config.toml
router_score = "softmax"
init = "normal"
weight_decay = 0.0
Below are experts of layer 3 (counted from 0) of a mixture-of-experts language model. Rows are named router (the router's row for the expert), gate (a neuron's input weights, with its number), up (a neuron's input weights, with its number) and show model dimensions 0-191. Each number is 128 + 24 x the weight over its row's rms, rounded and kept within 0 to 255.
Before each expert's rows: "mostly gets" lists some tokens that are sent to it at least half of the time. This comes from a sample of Wikipedia text that the model never trained on.

# expert 189
mostly gets: " get", " open", " working", " close", " love", " follow"
router [130 158 107 155 111 104 124 136 171 131 132 132 128  73 125 176 121 126 166 122 120 150 128 127 195 139 177 121 143 140 103 137 128 102 173 165 114 163 115 159 140 146 135 166 128  81 150  89 148 148  80 114 127 127 168 100 166 146 123 147 159 145 133 102 136 153 134 110 149 147 155 130 123  97  94  92 105 136 107  97 123 114 159 145 111  98 171 126 104 111 148 102 106 103 148 103 134  91 160 159 146  93 120  91 109 160 124  94 141  96 111 121 100 125 136 146  83 167  89 138 159 170  90 106 109 111 134 169 104 126 104 136 118 115 115 135 160 144  99  99 135 125 146 157 113 133 164 142 135  98 149 144  98 139 116 105 136 116  91 115 137 118 165 114  97 125 118 144 130 147 162 146 121 129 116 121 103  92 140 118 114 102 128 165 117 113  82 136 136 120  88 145]
gate0 [123 144 141 125 103 139 110 127 144 134 123 129 148 101 149  82 118 144 161 146 140 181 120  98 141 125 121  86 162 155 127 113 119  79 148 123 120 102 184 118 154 129 120 168 111 119 124  99 174 144 125  97 160 140 135 128 148 116 122 180 117 178 144 131 127 170 149 129 137 118  84 119 113  82 135 100 178 140 118 117 156 159 134 128 140 140 177 145 118 142 136 136 109 100 156 138  96 124  90 142 136 116 137 109 127 108 116  93 145  98 139  74 126 130 145 107 137 143 132 134 128  98 112 123  89  84 146 160 121 109 124 121 159 107 104 109 149 145 132 124 157 121 154 171 107 103 106 175 120 117 161 190  99 162  70 123 145 126 139 107 148 124  99 135 117 136 101 142 152 114 142 168 154  73 143 134 107 142 145 133 133 114 144 136 115 110  48 127 133 113 121 145]
up0 [142 116 150 133 132 156 142 101 114 164 152 155 129 122 157  94 141 164 134 135 149 159 128 128 159  95 112 140 115 127 140  84 138  83 120  85 150 141 163 122 139 134  97 136  98 115 118 141 146 135  96 116 147 152 141 122  99  92 157 148 129 158 139 164  91 141 119 160 136 125  69  63 142 112 153 104 211 134 150 139 151 172 127 151 118 158 138 182 135 101 118 103 138  96 117 155  85 121 116 164 173 168 142 130 141 137 136 100  88 112 144 121 119 145 172 122 177 145 130 139 131 119 112 156 103  89 129 117 132 118 150 130 123 130 127 132 146 109 128 131 156 154 146 141 131 153 122 119 166 121 121 187 109 146 102 145 123 136 157 103 114 111 125 165 128 135 124 169 130 110 145 163 120  92 153 124 147 142 185 148 125 139 111 111 145 126  82 161 105 121 157 137]

# expert 160
mostly gets: " house", " type", " engine", "ge", " structure", " make"
router [ 85 149 107 147 149 117 109 142 127  92 144  98 117 123 131 113 131 117 180 125 117 139 121 122 138 109 116  97 169 142 129 148 125  93 156 161  73 152 121 159 103 147 131 133 144 118 169  75 179 150 121 123  89 140 140 100 178 144  78 158 144 151 121 100 175 149 137  93 142 140 168 166 124 107 128  92 103 138 128 109 107 123 128 117 103 103 148 123 116 146 144 134  95 101 148  92 143 115 158 122 110 122 102 109  86 146  97 120 162 117 115 121 127 109 107 137  92 160  89 152 146 165  91 109 138  98 146 165 123 118 111 126 134 126 124 108 152 137 141  91 127 110 163 134 124 112 172 143 129 113 162 131  80 138  99 122 148 122 128 129 138 130 193 124  91 109  90 122 139 155 148 110 149 105 112 138  90 111 141  96 133  86 150 123  91  87 101 100 121  92 117 132]
gate0 [139 167 119 140 134 119 140 155 152 112 122 128 113  80 134 136 123  48 107 148 127 147 138 111 151 141  98 135 138 117 137 173 131 148 112 130 134 135 164 181  98 144 124 123 121 133 183  93 122 117 121 100 174 112 163 120 127 151 115 178 168 160 136  92 127 131 148 144 110 119 117 176 105 103 115  77 137 125 120  67 117 107 162 147 129 115 181 129 108 140 151 103 122 133 122  96 101 121 147 125 118 146 143 132 151 134 159 117 163 116 132  65 140 110 141 142 119 147 126 153  98 128 123  85  98 130 126 162 126 159 111 140 130 153 102 125 133 137 153 153 183 134 151 128 119 124 142 112 118 106 177 154 127 124  89 135 164 106 156 144 142 152  91 133 127 125 133 157 147 104 114 135 124 121 130 112 111 112 116  87 142 119 169 180  93  87  73 140 151 149 115 139]
up0 [130 149 155 135 159 149 133 159 103 147  96 118 110 113 154 104 124 175 117 159 130 108 115 156 123 147  66 111 153 143 114 155 106 146  93 121 124 145 175 118  67  92 133  98  87 145 140  87 127 156 170 104 123 123 152 159  97 144 182 150 119 126 115 115 164 124 120 122  88 124 142 174 100  95 130 119 126  98 156 124 134 132 109 133 146 176 122 130 112 169 128 151 135 141 109 144 109 152 118 110 109 130 118  88 164 146 133 106 159 127 103 130 146 150 107 136 115  78 127 125 142 137 128 146 112 142 127 135 113 118 175 147 161 147 112 132 148  83 141 118 178 127 151 124 137 128 124 113 111 115 150 184 167 133 125 154  97 132 152 161  84 123 105 152 169 174 115 158 134  90  84 130 111 143 136 125 134 128 101 183 117 132  98 127 105  84 146 152 135 118 115 133]

# expert 135
mostly gets: "bert", "abad", " W.", " Carl", "ović", "arl"
router [103 144  88 151 121  85  77 136 161 110 133 138 164 107 100 154 132 105 155 105 134 145 114 116 144 126 145 132 144 149  73 145 115 114 125 148  91 145 137 151 140 129 140 151 138 111 141 124 131 127 136  94 112  69 161 100 136 173 135 125 132 159 172  92 132 131 179 104 126 152 124 154  88 110  94  97 130 160  92 115 132  76 147 112 132 129 115 143 114 144 166 132 112 130 152  97 151 110 135 121 132 127 109 132  91 134 102 119 142 125 123  63  99 140 114 130  99 134 141 142 132 154 115 103 121 108 113 162 150 122 100  96 165  97 129 115 139 151 117 102 111 113 165 135  84 144 136 154 123 131 135 140  95 155 117 112 126  87  93  82 126 127 137  82 125 128 108 133 143 118 159 140 196  93  98 138 103 132 124  74 137  71 163 148 139 117 108  78 118 119 119 134]
gate0 [123 135 122 109 160 126  92 133 150 125 134 120 144 115  85 163 157 128 109 183 100 178 127 143 138 136 114 130 132 126 124 171 130 122 123 151  90 133 102 132 137 105 106 113 152 113 131  83 148 153 115 141 104  94 125 147 115 122 121 115 101 130 138 145 155 127  94 120 140 166 115  97 145 167 136  98 140 149 146 148 137  86 131  86 148 116 141 117  85 130 183 113 125 163 127 126  85 121 112 125 144 165 187 109 125  95 142 133 141 118 118  98 173 107  82 143 115 150 151 151 113 132 117 123 117 127 114 169 116 141 114 170  63 115 118  82 154 163 120 129 124 127  93 161 109 147 139 164 101 112 164 156 121 138 115 108 152 124 141 167 146  95 125  97  82 134 139 146 140 175 152 126 165 136 116 119  75 123 130  93 155 145 181 134 110 146 161 117 145  94  99 144]
up0 [107 153 123 130 143 102 176 155 172 145 116 142 136 101  68  69 131 143 110 132 119 146 111 152 129 114  91 152 130 105 149 115 128 146  97 147 170  85 173 143 147 107 155 114 163 120 163 113 112 114  71 146 156 101 151 145 123 102 138 124 123 131 129 127 111 111 120 133 147 121 102 131 120 163  68  95 144 169 119 138 103  61 114 118 160 141 151 112 129  97 107 114  98 150 129 107 165 119 119 129 107 164 127 130  88 119 118 136 129 119 139  84 125 140 125 113  83 153 123 107 134 100 130 121 165 148 104 145  86 163 113 124  67  78 105 152 116 103 110 118 127 140 100 129 129 140 142 123 131 139 133 120 122 118 109 129 132 118 167 127  80 101 120 117 141 134 148 155  90 101 162 165 133 166 154 109 144 178 111  99 152 127 116 110 114 152 128 129 161 116  88 146]

# expert 94
mostly gets: " Kar", " Sar", " Raj", " Bh", "kar", " Singh"
router [ 90 154  94 110  93 107 113 179 134 108 180 109 158  86 113 147 109 110 167 105 121 119 125 115 138 144 133 137 140 147  85 133 104 131 155 128 122 138 144 118 112 140 140 167 166 122 129 114 154 158 127  84 121 129 140 130 149 143 127 160 164 174 155 102 139 141 162  86 140 151 131 139  81  98 126 119 120 156 103 101 123 134 144 116 129 129 137 119  91 143 157 120 115 130 145 154 139 111 134 137 128 118 122  95 117 167 118 119 141 113 133 102  94 125 142 139  97 132 104 134 141 125  99  98 121 132 110 134  89  88 112 100 158 124 139 116 153 143 142  86  81 113 145 149 108 130 138 140 100 119 124 167  88 170 115 104 134 137 107  99 139 112 121 126  94 111 116 126 152 124 133 125 156 109  95 175  87 119 130  86 138  51 175 172  91 105  78 106 126 118  95 188]
gate0 [132 150 124 127 105 121  94 144 102 149 104  75 134 135 108 113  96 150  99 103 111  85 164  93 159 153 143 110 104 117 108 106 134 117 153 101 143 152 106 137  88 150 130 103 117 121 111 120 100 148 108  55 117 137 161 127 145 159 161 128 145 163 145 130 114 109 166 104 135 135 112  84 135  89 168  98 149 106 107 105 138 112 155 134  95 145 140 129 102 130 149 132 140 132 122 119 104 105 113 118 129 112 143  78 144 135 106  99 163 119 138 107 104  99 113 105 154 113 124 129 169 137 118 137 147 113 135 106 103  99 130  77 174 125 129 149 165 156 133 140 154 119 136 122 118 125 116 145 141 101 133 124  75 160 124 148 116 156 122 111 134 141 126 115 143 149 120 121 174 129 133 110 111 117 189 136  96 123 165 120 119 109  87 110 117  25  87 134 122 120 139 175]
up0 [112 108 108 143 136 131 131 128 105 130  73 130  88 143 151 172 170 145 184 146  86 152 104 122 153 120 143 123 123 143 132 118 131 173 126 137 127  71  86 138 116 145 148 137  82 127 144 122 104  96 120 192 144 152 132 126 140 120 111 145 128  79  85 127 178 171 160 124 123 162 136 138 114 134  95 134  79 134 124 142 137 136 147  58 145 119 117 113 157 112 124 100 107 134 135  92 109 128 114 143 125 109 124 112 109 165 150 119 131 177  87 126 140 121 142 127 128 144 144 124  85 123 120 108  74 135 142  94 110 101 148 121 149 132 124 110 134 154 101 111  96 111 140 158 116  88 136 107 128 143 150 138  88 139 145 157 162 129 110 196 156 112 139 116 151  95 122 131 129  96 138 151 114 116 127 126 134 119 122 130 118 138 120  93 159 127 152  79 162  89 149  93]

# expert 112
mostly gets: "The", " The", " the", "This", " its", " (the"
router [ 90 141 108 146 119  99  92 151 147 101 141 107 153 101 102 143 134 104 176 116 121 142 158 112 140 131 150  95 139 160 104 180  86 109 173 163  93 165 127 132 113 148 133 146 143 100 117 118 143 143 119 114  85 119 162  97 134 153 117 135 142 169 150  78 165 158 185 121 136 149 130 138 124 114 136 124 140 151 102 105 112 113 144 118 119 117 141 105  97 172 162 137 126 112 165 125 140 105 128 155 145  90 109 120  98 119 117  73 139 108  92 114 113  95 107 154 125 169 116 170 133 133 125 124 113 120 118 143 114  92 126 109 131 119 134 102 150 162  95 127 118 101 162 166 115 117 166 150  87  64 164 117 124 165 125 115 140 110  88 115 166 133 147  89 116 115 117 152 134 146 165  94 141 107  95 153 122 102  92 123 135 109 132 130  95 105 103  98 142 109 106 135]
gate0 [120  76 135 129 112 146  86 155 143 110 141  95 118 133 103 149 127  58 151 118 129 100 148  93 168  89 107 139 113 168 141 159 163  98 101 111  69  98 152 125 112 115 113  98 176 141 122 156 121 144 125 153 123 184 167 110 126 132  88 134 149 153 135 129 167 175 104 165 135 160 124 139 135 113 131 124 136 158 116 119 119 133  88 123 100 133 116  82 133 124 139 123 136 136 132 142 158 129 130 151 132 151 111 118  98 133 124 100 101  92 124 121 101 123 113  74 134 139 134 140 135  92 131 130 139 126 123 125 111 111 132  86 121 114 179  71 137 132  91 130  86 149  99 120 132 130 149 160  84  99 107 110 149 129 113 135 122 119 129 134 150 134 170 127 134 138 111  98 142  96 170 105 122 112  92 137 138  70  81 149 142 130 128 160 126 146 123 122 107 132  85  82]
up0 [113 133 167 130 135 168 124 115 115 127 150  87 139 141 122 155 108  78 186 107 122 110 175  67 142 115 151 190  90 150 133 178 155  88 133 113 121 127 138 123 133 115 134  93 112 129 121 147 107 156 111 137 110 159 152 115 112 135 111 122 175 177 104 138 173 165 120 170 140 138 110 151 116  99 127 114 164 149 143 124 128 121  56 161 126 138 134 118 141 149 155 130 140 124 106 134 146 125 150 138 129 157 130 107  84 115 137 114  91 114 154 123 133  90 128  60 137 106 138 139 117 118  95 135 149 135 118 132 117 123 126  92  99 126 176  95 121 136  93 127 114 147  87 139 131 143 127 150 100 101 122 120 153 135  87 119 141 172 107 150 164 134 122 105 127 137 129 110 146 111 157 121 110 111  80 146 139 101  70 155 140 132 102 171 137 129 126 100 128 151 128 139]

# expert 91
mostly gets: " river", " ped", " pass", " cross", " arch", " Upload"
router [114 136 115 123 107 103 105 150 166 127 147 120 142 118 105 142 113 101 200 114  96 150 152 122 132 124 166 109 179 144 111 132  84 125 151 156  90 172 132 134 125 169 145 151 131 112 148 143 165 160 123 100 118 122 146 108 143 160 114 147 138 132 127 115 178 172 140 110 159 162 145 134 128  85  99 131 105 151 129  91 123 105 140 110 115 122 144  87 119 157 139 121 115  94 168 130 163  72 159 163 151 108 104 116 103 165 111 124 145 103 106 117 122 105 100 163 105 151 130 132 159 164 130 112 113  92 135 168 116  87 125 140 147 133 121 128 142 147  85 103 125 117 165 165 119 118 162 159 114 114 142 114 108 161 122 132 150  99  89 110 170 120 181  88 103 115 128 134 120 143 133 122 139 109 102 145 119  81 111 111 108  88 132 131 115 109 109 116 135  78 101 145]
gate0 [ 99 135 122 135 116 144 118 160 178 123 135 139 153  82 132 145 124 102 125 118 151 130 209 155 107 179 105 177 115 157 116 164  98 111 143 137 127 148  95 148  99 136 126 163 122 134 113 142 118 139 114 119 151 130 120 123 168 145 113 181 146  96 138 126 162 136 129 115 116 118 151 131 115 121 104 109 100 128 144 145  98 107 144 124 172 101 151 100  88 140 155 124 150 115 135 148 148 136  92  96 154 126 143 124 126 142 126  95 153 127 108 109 124 133 112 111 141 126 117 107 146  85 103 105 127 157 115 148 131 162 110 131 134  91 152 120  97 128  97  99 107 115 124 140 138  86 130 130 152  86 144 176 147 145 139 129 134  72 138 118 130  94 172 134 172 172 107 168 148 105 195 129 139  83  98 135 156 138 128 134 125 108 154 184 105 165 114  94 149 136 113 159]
up0 [112 126 145 163 122 110 150 137 105  97 135  86 150 108  93  86 140 137 136 129  90 141 143  79 107 169 110 114 158 115 134 144 152 142 122 165 141 137 121 132 127 116 127  72 163  79 132  83 123 124 118 118  95  99 128 108 114 138 104 114 152 163 135 117 128 117 152 156 108 165 129 141 126 131 131 167 134 141 131 103 138 136 157  99  98 117 117 151  75 187 108 178 115  97 126 118 137 138 138 137 115 132 132 142 132 123 123 113 117 166 118 123  84 113 112 133  89 123 122 155 117 143 111 141 109 133  73  97 136  77  95 137 140 109  81 109 169 146 109 105 140 107 113 138 130 132 111 103  66  87 129 135 123 152  97 103 104 167 127 117 126 199 104 131  98 113 140 127 153 147 126 130 122 145 126 166 111 154  67 123 165 115  96 103 153 119 157 134 141 154  95 135]

# expert 103
mostly gets: " W.", "C.", " SC", "SA", "A.", "R."
router [106 137 109 145  96 130  82 145 144 108 142 128 157 103 135 131 141 127 157 121 100 154 151 124 154 143 132  99 139 154  95 146 104 115 135 136 113 137 132 111 118 140 164 137 119  99 170 101 154 134 117  94 125  92 164  96 175 192 113 148 127 153 166 106 137 162 131  98 146 170 158 130 109 115 125 129 130 142  97 130 135  85 131 122 105 108 128 151 100 162 128 117 106 112 162 115 167 122 157 131 120 115 108 121 114 134  85 124 188  85  98 110 107 116 107 147 115 163 100 180 165 140 113 114 135 119 147 150 120 122 101  86 164 120 105 114 136 143  96 128 105  80 148 167  95  86 133 139  93 121 161 144  89 162 144 111 147 103 114  99 155 114 141 123 115 127  81 156 170 162 136 136 189  92 103 144 113 113 124 104 158  98 134 129 130 122 103 121 155 107 125 122]
gate0 [108 135 110 110 117  91 130 147 103 120 124 155 147 138 157 108 116 138 109  81 125 132 163 117 117 148 116 148 180 155 155 100 129  91 119 144 150 164 139 143  99 120 129  95 136 133 117 148 104 134 108 124 129  87 138 151 112 157 156 125 145 131 150 116 155 146 164 156  83 162 182 126 167 129 119 142 126 153 120  96 128 113 135 116  89  93 151 145 124 183 127 206 116 114 136  96 141 109  83 118 109  85 132  86 137  98 119  94 143 100 146 112 119 150 146 176 116 113 156 151 163 148  92  97 189 137 138 105 121 135 110 102 140 102 159 156 127 146 121  88  85 182 124 165 104 134 135 120 136  88 134  99 133 165 120 134  93 127 147 125 117 128 128 114 126 135 147 154 144 124 133 102 150  99 146 101 102 115 115 141  89 120 113 149 123 122 121  92  80 100 140 133]
up0 [132 147 153 107 160 144 108 140 134 128 127 151 114 109 121 143 118 114 120 157 132  87 116  94 157 138 134 127 114  83 102 113 149 158 150 126 132 125 132 134 147 138 184 113 114 115 147  98 158  66 112 116  98 101 157 105 147 110 130 146 113 132 149 113 103 111 104 122 152 156 139  96 110 117 113 122 157 136 146 141 149 127 163  79 197  98  92 148 154 109 122 139 180  97 145 124 146 101 109 112 151 133 132 164 137 102 142  86 120 118 121 117 108 104  93 108 183 105 128 136 102 129 126 155  76 114 111 129 156 133 109 123 155 118 159 126 126  70 137  92 136 125 145  84 135 115 112 106 117 113 132 128 131 142 143  87 133 111 126 154 117 163 155 106 181  98 142 122 138 111 171  97 207 135  96 131 101  94 144 139 131 126 119 103 109 156 128 148 111 191 136 113]

# expert 3
mostly gets: "ha", "eh", "ová", "å", "ī", "ø"
router [126 152  95 110  94 107 106 162 180 111 147 106 172  90  98 105 134 109 170 121 102 117 162 119 138 134 129 129 127 175 105 145 108 123 129 138 118 151 135 160 124 133 132 145 139 120 140 110 157 141 128  93  86 106 134 100 135 154 137 143 153 129 149  78 135 131 144  87 152 149 126 166 102  86 119  95  84 164 122 109 125 110 138 129 148  95 104  97 118 170 187 145 122 119 164 103 129 111 133 121 141  93 100  83 130 125 125 112 136  97 121  80 119 122  57 160  98 184 101 122 140 124 115 109 127 131 131 149 110 104 109 110 133 121 141 115 148 156 120 128  98 124 163 152 121 131 138 116 136 115 172 151  90 163 114 124 158 126 113 140 143 111 133 107 101 115  94 151 143 143 133 113 172  93 139 153 106 132 136  81 155  75 157 143 120 116  92 112 132  98  95 146]
gate0 [134 132 121 144 140 163 114 120 117  94 127 107 135 145 178 131 145 138  88 114 155 144 154 117 152  97 103 115 120 122 175 139  85 124  98 159 136 126 168 120 135 122 161  94 131 143 113 118 173 126 104 103 109 127 121  92 153 160 117 126  95 129 143 133 110 125 117 132  84 169 139 157 126 138 174 114  89 125 129 142 111 176 139 137 100  91  98 139  92 167  87 178 137 117 126 136 158 105 160 119 130  89  97 130 107  84 105 116 199 144 111 125 127  98  81 166  92 168 147 141 139 160 113 135 103 122 125 108 102 140  89  95 187 124 151 101 142 137 145 133 104 100 117 123 150 110 141  96 142 112 172 151 167 129 144 139 128  86 136 182 102 151 124 145 103 154 142 139 119 162 136 138 154 115 118 127 150 145 123 119 160 124 139 121 146 108 102 125 130 103 155 119]
up0 [129 143 104 139 148 178 104 111 149  94 143  73 130 129 135 130 120 176 116 124 168 136 162  95 145  70 143  97 138 122 134 112 122 152 108 159 168 109 139 126 130 120 162  86 165 132 154 136 127 159 116 136 158  96 122  94 154 136 143 128 122  99 131 146 146 135 119 117  69 157 144 119 119 154 123 130  99 125 129 144 138 120 168 146 114  97 104 114 121 143 163 123 147 119  64 108  96 130 143 139 126  82 145 122 138 112 110  99 159 122 104 105 127 124  82 109 141 132 148 139 103 139 138 104 120 129 155 109 140 104 115 135 170 127 125  94 135 208 124 168  94 117 151 102 160 121 130  99 131 101 190 140 138 124 163 172 140  80 122 147 127 129 122 101 105 143 170 100 102 169 124 141 152  96 145  93  98 116 134  88 126 140 136 124 159 122 114 124 121  97 155 125]

# expert 177
mostly gets: "ille", " Le", "ie", "je", "ne", "se"
router [106 128 100 166 134 115  97 144 141 103 122 114 157 114 134 135 117  83 180 127 118 128 113 132 166 124 129  94 134 153 122 132 107 138 129 168 107 171 115 143 127 157 128 161 132 128 152  85 144 137 121 135  86 103 145 109 155 156  83 167 129 150 141  90 141 118 125 138 124 152 131 147 120 122 115 103 100 171 118  99 109 122 143 128 146 111 123 112  75 167 167 149  98 109 196 102 151 121 176 141 132 126 110 123  90 135  96 116 127 108 123  67 111 120  98 149  84 153 116 138 147 124 107  98 124 116 125 152 117 108 113 123 152 101 133 115 176 139 130 111 130  90 134 153  90 117 160 117 137  90 150 127  93 159  95 129 153 123 116 103 128 118 163 102 116 143  94 121 143 165 137 100 150  97  92 128 110 119 120  95 150  78 168 128 109 128  92  79 119  77 123 153]
gate0 [104 107 117 111 117  91 110 174 157  78 151 117 109 110 116 106 136 142 144 144 136 174 145 127 118 104 147 147 165 126 110 137 131 110  94 149 145 132 131 119 110 149 128 151 106 114 144 138 153 126 166 108 118 116 120 133 133 122 118 115  89 117 131 110 111 131 102 111 116 105 140 143 129 134 155  87  87 144  82 138 172  94 188  83 137 148 153 152 144 113 179 126 132 125 141 136 130 111 133 139 160 134  90 130 145  96 121 151 149  66 122 146 144 143  98 135 114 152 152 111 134 151 158  98 121 129 108 112 166 128 147 120 125 145  79  97  70 156 131 111 178  82 130  96 136 111 154 138 141 166 138 146 170 141 112 129 164 113 133 122 130  97 117 126 137 144 115 130 155 198 102 126 163  74  94 124 149 120 132 119  89 103 137 123 113 149 117 107  61 104 154 125]
up0 [134 165 168 170 134 105 130 129 150 118 103 137 139 153  78  94 112  69 116 113  66  86 161 137  97 156 107 144 110 138 114 137  94 108 158 124 114 124 148 142 115 101 160 115 133 120 129 119 133 139 150 119 163  94 118 133  86 122 132 122 135  98 107 141  99 123 131  88 151 130 114 133  96  99  97 131 148 169 159 127 130 154 117 164 120  92 111  86 152 133 157  90 177 114 118 149 140 114  81  99  83 117 144 121 119 145 158 140 131 147 156 150  74 110 137 154 142  98 135 114 109 128 130 137 109 138 114 154 114 126 130 106 154 102 161 124 135 155  97 116  83 163 156 137 146 124 138 112  83 161 153 132 113 111 102 147 134 121 120 153 152 107 128 121 119  89 156 164 116  78 136 122 149 109 175 107 127 138 113 193 137 124  92 121 137 138 163 123 163 152 103 140]

# expert 184
mostly gets: " local", " social", " old", " present", " associated", " near"
router [114 120 103 162  93  85 115 150 161 106 130  92 142 109 126 144 141 105 163 134 101 131 132 121 147 134 155 121 140 166  95 183 125 130 163 128  79 138 106 155 119 148 165 179 165 103 154 129 143 157  92 114 100 130 137 103 135 174 110 176 158 150 141  98 168 143 154 106 148 150 165 131 121  98 126 134 118 127  93  97 122 102 171  92  98 119 146 105 103 116 159 122 119  69 170 105 152 113 138 157 151 119 121 100 102 144 106 118 129 109 127 108 129 103 131 142 130 165 119 156 138 119 108 102 127 148 124 143 106 113 119 149 144 109 108 117 141 165 103 123 137 110 141 152  98 129 165 151 105  84 157 108 108 135 124 108 127  77  78 115 134 138 170 103 126 109  89 147 139 148 159  90 161 117 115 144 118  81 125  98 122  92 145 142  90 114 107 103 120 126 100 139]
gate0 [ 93 118 137  90  97 122 104 141 125 166 141 124 134 115 125  97  95 130 151 159 131  85  95  92  96 116 145 120 122 162 124 159 115 170 121  81  70 123  82 132 170 147 114 101 170 154  93 146 130 169 133 137  94 138 148 120 103 150 123 133 142 149 103  82 151 124 135 138 153 148 128 114 133 114 136 117 132 129 103 112  93 140 131 101 184 138  87  82 126 129 146 169 147  97 165 127 115 108  94 141 195 133 126  99 124 168  97 112 114 127 136 128 105 105 121 112 123 124 148 111 122 101 146 148 130 152  92 101 130 147 106 141 165 138 145 151 143 150 140 117 123 105 107 136 119 129 153 139 141 117 121  76 124 129 162 116 138  86 103 114 174 125 159 110 107 111 100 105 162 154 165 104 198  84 119 164 133 136 100 126 113 122 156 154 139 124 124 118 113 146 133 133]
up0 [137 117 113 158 111 110 132 136 109  83 135 121 126 146 127 168 194 125 133  89  99 192 193 175 165 125 142 102 123 108 153 132 142 108 154 161 158 144 134 154  83  93 134 147 145  94 153 128 121 117  97 150 144  86 107 144 148 145 119 118 115  91 171 159 103 104 134 123 130 124 108 108 112 132 146 133 136 121 153 127 119 145 112 173  75 112 159 146 131 145 130  78  98 155 106 117 133 145 164 115  76 110 153 177 145 118 127 130 132 131 116 129 109 121 142 148 113 102 148 156 128 160  90 110 125 113 154 164 145 101 137 121 140 134 105 126 114 109 166 108 130 140 162 120 115  86 113 139 104 146 129 173 111 142  88 141 137 125 158 118  88 125 105 149 140 143 146 148 109 149 112 131  90 183  93  91 154 120 169 128 165 130 130 114 116 135 133 104 139 139 130 158]

# expert 133
mostly gets: " Hos", " Zap", " Bil", " Atlas", " Bert", " Kelly"
router [109 144 140 131 124 105  74 138 142 118 120 103 130 108 123 122 118 122 143 109 100 117 139 122 160 131 162 106 134 149  94 161  89 132 136 129 116 141  95 147 136 170 121 142 166  96 136  92 149 139 110  80 121 117 175 123 141 164 105 154 128 120 168  49 145 166 137  96 157 159 147 126 113  90 121 127 119 168 106  74 123 108 157 107 143 122 136 124  97 140 142 136 133 138 177 131 143 121 136 121 117 124 101 127  84 153 112 101 118 105  67 102 113  86 138 186 109 138  84 148 119 149  82 102 121 128 103 170 127 119 127 119 157 115 116 119 148 136 115  89 118 113 138 140 105 107 164 142  99 127 148 130 113 146 142 101 165 130  94 139 129 117 148 132 110 119 121 150 169 131 131 106 183 112 122 144  82 133 116 128 155  52 133 155 117 117 111 130 134 116 108 144]
gate0 [111 123  98 119 119 113 138 111 155 111 155  93 132 139 144 200 141  95 139 126  76 126 100 134 157 141 158 117 155 131 102 154 121  87 117  95 102 200 113 125 123 193 163 150 149 162 131  90 127 147 136 131 124 140 151 121 168 136 161 161 139 139 165 126 169 144 147 121 149 126 128 138 148 119  69 133  96 146 124 147 134 119 105 117 110 116 160 129 124 160 118 100 111 114 170 104 116 138 123 111 148  80  84  66 146 112 112 110 179 155 147 105 131 130 118 119  89 159 120 134 156 114  88  99 106 103 157 100 147 153 121 182 112 165 127 147 129 159 114 134 149 105 123  95 120 122 131 148 119 130 118 169 143 124 135 122 143 130 113 121 106 141 146 112 104 105  69 110 101 128 127 109 126 112 137 155 113  91  94 136 134 137 159 134 118 105  92 145 140 121 143 146]
up0 [143  99 117 132 133 112 115 181 140 106  87 142 127 135 100  91 140 156 110 161 114 138 154 115  93  94 125 124 155 129 130  93 155 105 111 119 158 149 126 146 133  93 130 136 121  95 142 119  85  67  93 138 138 115 101 142 105  87  86  99 134 131 121 116 122 127 150 114 140 131 141 129  83 122 164 135 148 158 115 160 124 106 190  70 133 126 133 124 105 128 113 169 147 131 128  91 105 112 141 153 141 156 149 150 131 147 174 110  99 114  64 142 103 107 102 140 187 126  88 121  79 121 110 113  95 126 142 160  75 107 117  87 113  90 116  96 113 168 126 133 129 133  84 141 124 138 140 130 109 108 140 111 133 144 119 116 106 100 129 144 139  97 134  88 175 118 144 126  80 134 140 140 152 146 104 108 108 122 164 131 120 111 116 153  90 114 130  90 146 110 127 125]

# expert 38
mostly gets: " Turnout", "ο", "ي", "α", "ا", "а"
router [118 149  96 151 117  99  78 156 156  94 153 117 149  95 119 132 168  90 165  90 113 117 161  95 143 140 134 125 156 136 126 137 123  86 133 168 134 143 130 155  96 125 136 149 150 115 121 130 141 145 113  99 101 137 123 110 165 175 110 133 160 130 161  73 166 142 139 116 156 144 158 118 102 108 105 132 121 133 114  96 119 136 165 109 116 116 115 101  95 121 142 144 125 116 177  99 133 109 132 133 125  80  84 120 119 156 123  99 143 116 117  94 106  90 120 158 109 146  96 127 119 129 113 129 118 126 129 129 108  79 105 139 147 135 120  93 175 180  98  93 128 102 146 146 119 116 140 135 109  90 169 108 130 154 106 146 119 114 105 122 162 146 149 109  89 140 113 122 151 137 145 104 122  89 107 165 118 113 119 130 165  64 124 123 109  91  88 126 138 101  58 127]
gate0 [131 101 113 128 102 118  98 121 110 176 119 108 140 111 174 160 119 130 147 107 119 116 145 147 184 155 157 117 127 157 142 112 106 146 114  89 100 132 112 164 105 152  89 141 108 132 121 102 124 172 117 124 144 105 117 108  86 165  82 175 131 152 163 122 140 143 141 144 112 128  90 120 135 150  84  60  88 177 131  94 161 123 125 132 104 107 133 150  79 140 127 135  76 104 178  82 113 132 192 139 143 105 137 138 141 177 153 138 111 157 120 127 127 136 113 152 114 152 113 120 136 120 108 125  96 124 116 160 113 160 130 129 101 153 123 150 155 156 156 125 133 152 144 143 147 104 132 107 112 123 154 129 116 142 131  82 174 139 108 152 125 120  99 103 109 157 151 135 152 140 142 103 147 146 116 158 124 132  96  91 123 115 163 149  83 108 103 125 102 115 126 139]
up0 [138 154 105 159 120 122 117 135 121  93 145 113  84  87 149 100 128 105 110 125 105 115 167  98 139 149 105 130 139 129 133  78 125 104 127 128 137  85 140 122 126 111  87  95  95 104 100 136 165 149 142 143 124 143 138 142 104 127 113 141 129 175 150 172 129 134 178 167 144 109 117  68  91 123 104 132 139 136 118 103 125 142 125 120 131 138  76 132 155 124 150 104 125 118  89 149 159 103 105 128 155 118 135 140 136 105 124 172 114 159 118 117 114 148 129 125 135  98 165 119 133 113 151 140 119 151  87 112  76 138 151 128 121 127 135 129 168 206 131 155 121 195 118 157 153 117 107 135 110  82 108 108 127 125 127 141 115 102 135 139 125 129 101 156 100 139 125 121 107  74 163 132 169 107 181 142 128 122 134 152 116 138 130  69  72 101 116 116 129 145  89 120]